Weights of a small mixture-of-experts language model, trained from scratch on English Wikipedia.
Training: a variant of Muon for the experts, 368M tokens, 7889 steps.
Below are experts of layer 4 (counted from 0) of a mixture-of-experts language model. Rows are named router (the router's row for the expert), down (a neuron's output weights, with its number) and show model dimensions 320-351. Each number is 128 + 24 x the weight over its row's rms, rounded and kept within 0 to 255. Numbers have three digits each.
After each expert's rows: "raises" lists some tokens whose logits its average output raises strongly, later layers aside. This comes from a sample of Wikipedia text that the model never trained on.

# expert 4
router:120113144122115104137133113126118178121154125162157171139120111151088164127127151146120108112132
down0:133077134121133160147131164115101148148160161093110114141130119128126132175164141120143138136108
down1:156128106139147134119132168124164111160152124143127139107100133160137145151094166109102138118116
down2:138131177141077129140110103127116168132120094121138125159104124170130085114138112123145111167142
down3:126143137121143152101105110110130129149119166110168106136140119185136113106145148106170145117137
down4:120127129140134093153155176167127140166138128153158119109154100129141147100110095117107118121150
down5:139116146148126117119165174156133110126152117126118110141170112121143132111124166088132136074129
down6:169119132121135120117074147126194140107164128128139143133119135102131099126151141118093114137059
down7:123125142176148165119110106152142134123133112115119130142133117157170130139147090136120129119134
down8:135135094170126116133117108131102087184070132092106133115142140117164137118103114104123079119118
down9:109102124119115118112100153147175148101167138117122133117131119114093074125108111177097136153154
down10:128129141086120156168139137123128141139122150117096144163094128108165111145122180145137162140132
down11:149134103139131150145163158108102122109079112186096149160095122089110149169117154144122127101122
raises: ",", " in", ".", " to", " ", "\n"

# expert 13
router:150111142123135094147129113081127152154118117116119124142122133127123160180136136101145157114085
down0:149127144103145120127062110140153101131114179139102109144147115150118115141127144132105103143116
down1:164068152109150148126171126134110130171123103112141115113120150146150095136109130148105131136125
down2:146122135143111121132161149164147155137143108140147152151089175116132138143121142112154108105129
down3:150094099128129126118076145136141141127110154100114110119127149106144117117153104127115170118115
down4:149125144129095105112100125112112149128123144182116133127119132127123151108140121059135137098155
down5:145122099111133172103118114168102115162154120125104170143130115139106121131148149122138157156130
down6:098144131098116175135103129140114095111124127063134161082132128121158133110089097091116137114122
down7:135121146145161122118139165092134182170125086143155119132170137159132125117139171141156142098100
down8:085115132143146075119154128111113132086145119106113111185136179132102103069126087121104134105137
down9:139149129144135137151134137159159157171151124101110114109102127130152097081109125140120124123176
down10:148142132105100096126161193114141172136143097143159115141124104117126113138133126108157168118108
down11:134110135116110145125108128137175131124112119162133148150137135156135095105125114113101111103143
raises: ".", " (", "\n", ",", ";", "-"

# expert 25
router:137109093131103168081107121164109102147142112111168153102144131154147129170163126050155150172134
down0:127124129103116133117127105095131107133149115119146112111134118109092154146145143128145168141120
down1:078139174138120122136127098171147137140138125122124139136138156117103123130131151146176098159122
down2:094107128156131119171123102094122144142126102076147132154080142174145102153136120096107109101099
down3:177121143158110100131163131094128151143125081154159111157104098177117110104117124134099130160087
down4:181123129173159133140144129116135132127118135098094157162121095136140135112108129157166142119100
down5:175133136136158137114130111087135130130107128135094108120166155171140116102106094101125090136136
down6:128139074126120130147122125097088168115093118126123130187111127146165104132111163108125168126122
down7:138125136168122123116113142130117106143145062104149147159114097137115142096108135071092148121111
down8:107161116096135202103135133135127107118108099077121123168176115099140151113147094103146145094119
down9:156086104112115109127130158125109116103066128144131125118102185139179104136127123113182118087103
down10:115126169153150083101088104101158160153128175125131082144141149103106105116132129132114150147138
down11:124138114146137114117074156117143130123133123142130103067124178145147139118108157137142174141146
raises: "0", "8", "5", "9", "6", "7"

# expert 11
router:097113151125144098100142116149130119169161152102098106116135153117148137120149123138117092166164
down0:129076111142153122110134110136082142159149117122147112137127096106112100118173103124107097143174
down1:129131139131122145122112131123111159105130108104160087155148126122140091115131120146126152081118
down2:131125138122100101108114142123102144172116148149104100126106120182122154098103125117113127116120
down3:140117108076127122127137160119137125117103111122138134137121163106125137144113144121167137093124
down4:146092174119165127092093135117104137124120107079119155096107158126125129111158095129122124105121
down5:129095109111161143114104095088132128153153109144101101167052158129176146147133136140114143110145
down6:124142139137116161148142129157138113119109116119132159134174102132117122139129102170112109125153
down7:161123195100112125155112144118147142125132155144153103145146186148111147103110095144123142188169
down8:132122123148107148136141131118069132138152168113121127174086114128096130142126103133160163116095
down9:116093146119144126135159181115062075205114115116145127121150115134105155096111136150136125138132
down10:128152137162123089138128089158163197119132142104148104119116114133083170106174146124130156134151
down11:153149138125166149130152120142146155151171130116150099156138101104110129125167103110168100142123
raises: ",", ".", "-", " to", " (", "ian"

# expert 29
router:157125110105136196078089120148134123131113124115106137110115125128157147121147118107158118150109
down0:096125134106148069140113148120099160110108162127095149143131117113132142142133126113104176115163
down1:133122139125150160140121127132119150093097101157129083113174167104124166080096125119127129124130
down2:106156110105114122148111168120111143155118110137123150153143109151131110161142109096081134132157
down3:126165158176125175120127109126143154136113081132131099087104140120115141120108125102141124123108
down4:107139088158084172138108117084139109125137102112117124132140145177126088142077097182151130108134
down5:134060146129117139105150153161111170114151088152110087113175180177100116121121123139145139129114
down6:139098113139112154149151124121132123138138117102180133101070105101125157146122151098143137107134
down7:128153071157091169186101100120121116130154129132123123134146167116114146150164140125154136155090
down8:123131105100105138122138155132132047119137132105111152127107117114125108149143119090103111154179
down9:144142144097146106121118151125120106124144138137135120154125162160093126116091115157084119144114
down10:170115139097128142169106088161125143185131125142085151157136145179123149124089110147140115130120
down11:142125165134135111179105145129144147140108142124134125119097130155080143172128137171168163113140
raises: ",", "-", " and", "5", "8", "6"

# expert 30
router:149099142137134051134091169117117145124127130099105133121081131145132128129124124158116118152159
down0:186120108100077122125120093152129167131115147116159161142137093119089094132128179140128142109114
down1:128182133117126070131143101144121114140114111140096110111114156122143103136107121148145078116134
down2:124143166162129132157110141095136177126105104112127153111183098176119107143154128109117168115138
down3:091128170087148142140101138091135140146090123124132090109123105107104151124139106168112124124103
down4:112143129162128113144139086119148108144113152122166168142139156106118120133115151153151109130115
down5:160115115168123117106120132157150078136140155100131131125142148124127160136126140151121102161128
down6:117141114120097136117139093112143140114180123143112132149137126141115102155126161133123077136142
down7:136103139144139136190154149121124147169117123133121105157149146136142101133147108098120136142117
down8:121130140142154167152142115138100098132158151128154109114138093119128146125152118115155134113123
down9:158102167127129178159094149132134151089169094147107122160095149123150100119148116097121151120121
down10:125152166174139115122151123076156112147106156148145130148145151145165143122133139086152149164084
down11:104085137178133092148129091133107100104156161113153144149093123114129130131151188126146156123131
raises: ",", " and", " in", "-", " (", " to"